Weights of a small mixture-of-experts language model, trained from scratch on English Wikipedia: 336 GELU neurons an expert, 1 pick a token.
Below are experts of layer 5 (counted from 0) of a mixture-of-experts language model. Rows are named router (the router's row for the expert) and show model dimensions 288-383. Each number is 128 + 24 x the weight over its row's rms, rounded and kept within 0 to 255.
After each expert's rows: "mostly gets" lists some tokens that are sent to it at least half of the time. This comes from a sample of Wikipedia text that the model never trained on.

# expert 7
router [125 119 140 121 108 120 158 126 134 160 138 144 149  79 160 128 163 168 161 123 155 116 102 160 119 145 168 153 192 145 166 144 134 193 110 186 136 126 124 112 127 174 127 128 141  96 122 147 104 192 116  78 106  98 124  91 115  90  81 113 123  78 180 107 141 105 101  89 118 114  97  99 132 126 110 107 116 173 112  91 130  92 104 112 117 147 126 119 143 113 144  69 128 106 123 103]
mostly gets: " a", "ed", "ated", " l", " into", "ating"

# expert 11
router [118 129 104 128 154 158 148 102 130 118 127 131 121 119 122 126 120  90 122  99  56 150 147  64 114 127  88 146 142 145 114 144 124 114 138 104 154 114 110 118  40 107 123 135 113 186 138 146 188 120 117 132 139 130 152  86 147 146 156 124  77 109  80 129 130  87 140  99 136 117 156 144 101 110 147 105 110  91 148 161 158 117 144 125 103 106 127 124 105 109 130 111 135 150 134 144]
mostly gets: "00", " States", "96", "83", "03", "80"

# expert 0
router [167 166 123 151 102 116 120 154 112  90 119 141 114 112 100 108  92 120 133 120 102 109 109 149 126 127  95 139 126 131 149 120 141 138 146 104 138 133 150  97 147 126 135 172 112 109 114 141 179 148 120 119 122 152 112 159 137 141 109 142 146 113 150 136  86 125 142  92 118 170 120 125 125 138 146  90 114 112 145 155 108 142 115  79 169 165 120 131 127  78 117 122 164 147 121 130]
mostly gets: ")", "it", "),", "ill", "\"", "\","

# expert 4
router [141 128 114 111 121 100 139 133 102 128 125 126 141 139 108 157  85  99 111 112 124 172 123  94 122 159  82 129 122 133 133 113 104 154 119 154 120 157 127 122 154 138 149 150 124 113 132 124 118 120 135 115 141 106  92 126 144  99 125 141 112 134 138 161 111 116  85 121 139  95  90 116 157 121  91 152  87 143 120 140  93 140 122 122 121 135 177 171 130 154 134 130 128 152 116 100]
mostly gets: " the", " The", " his", "The", " their", "'s"

# expert 1
router [137 116 126 143 140 147 123  97 142 130 139 122 116 184  88 128 141  95  96 138 115 129 152 129 135 155  96 113 135  98  84 132 115 113 146 124 165 143 101 141 135  96  93 138 125 163 117 141 115 103 132  93 125 143 138 155  99  95 197 109 168 126 140  74 129 147 146 114 142 112 114 149 100 158 172 140 172 153 143 153 170 142 140 158 119  62  76  87 135 122 127 141 129 105 136 122]
mostly gets: " St", "p", " North", " South", " sh", " West"

# expert 10
router [134 104  88 157 138 125 129 126 122  94  94 123 107 103  91 133  79 138 140 135 153 110 124 136 112 129 117 132 164 140 129 163 119 111 146 103 164 117 153 132 160 155 151 159 124 126 130 130 122 117 121 157 138 110 110 145 124 132  97 135 114 113 118 139 104 152 141 139 138 141 135 153 116 135  92 125 104 152  94 155 138  45 134 126 163 145 113 100 148 127 139  91 140 110 136 137]
mostly gets: " /", ":", "il", "id", " May", " Th"

# expert 6
router [147 130  89 137 144 139 137 155 135  75 110 133 146 203 138 126 115 177 106 111 132 117 100  72 135 117  84 108  78 115 130 109 208 101 142 124 146 123  82 134 109 161 116  55 110 103 127 107 166 169 128 163 119 144 156 140 124 141 115 118 176 139 122 147 126 133  96 117 145 160 120 140 163 123 164 116 128 121 129  80 120 119 145 129 115 133 165 162 139 160 110 113 134 124 135 130]
mostly gets: " per", " John", "ator", " Per", " ar", " post"

# expert 5
router [100 110 155 154 136 117  78 148 139 109 117 127 131  68 145 113 116 102 102 132 144  78 139 145 139 136 173 147 110 116 126 157 119 142 154 133 127 145 116 131  73 108  92 156 134 175 141 117 118 105 132 141 111  93 157 155 115  99 102 131  96 183  99 144 113 160 110 129 130 125 173 119 125 163 130  97 166  99 145 126 150 113 138 139 123 121 127 124 139 109 135 119 123 100 118 144]
mostly gets: " h", "st", "w", " House", " fl", " Park"

# expert 8
router [117 140 148 119 135 120 120 108 136 144 151 131 133 110 106 102  82 107 158 140 104 142 151 149 125 113 152 120 137 101 116 163 133 108 145 121 100 129 126 138  96 117 123 110 122  93 131 148 108  97 151 132 117  74 118  73 138 151 114 120 136 146 124  98 163 117 167 151 109 153 134 135 172  96 123 183  96 140 120  94  89 160 136 116 136 111 120 131 139 178 127 154  99 102 142 135]
mostly gets: "i", "o", "e", " Al", "te", "co"

# expert 2
router [108 163 123 113 133 137 120 163 158 124 110 126 122 170 200 151 194 157 145 152 159 134 144 134 161 127 147 119 130 123  82 116 112 149  93 121  61 124 123 114 133  78 146 132 140 129 127 111 130 156 129  87 142 176  76 150 146 143 136 168 104 140 120 137 155 123 149 177 131 124 141 129  91 123 123 169 143  96 114 169  91 106 144 117 191 118 138 111 102 172 137 160 125 144 131 109]
mostly gets: "th", "l", "h", " m", "r", "qu"

# expert 9
router [111 105 113 126 124 138 151 124 110 175 154 106 107 112 106 138 146 116 143  89 183  99  96  96 113 122 133 152 125 146  94  87 126 132 141 161 144 133 136 172 159 150 141 126 166 153 156 143 145 142 133 118 157 136 131 146 102 138 139 125  95 117 154 172 126 150 131 157 146 102 133 120 108 129 137 153 162 140 153 110 138 151 114 127  78 135 112  98 146 159  96 157 133 150 117 153]
mostly gets: " D", " N", " B", " L", " T", " G"

# expert 3
router [151 130 166 113 112 117 121 113 123 176 171 114 138 147 154 122 180 138 108 157 109 163 141 140 108  93 157  89 100 140 154  87 118 111  99 107 122 111 153  99 161 153 133 116 138  88 128 117  98 123 123 161 113 207 175 113 150 127 186 114 159 119 123 151 113 125 132 148 121 138 114 123 156 146 127  89 133  84 149 104 149 173 131 192 119 141 126 135  88  76 145 135 127 157 134 123]
mostly gets: " that", " it", " which", " who", " but", " he"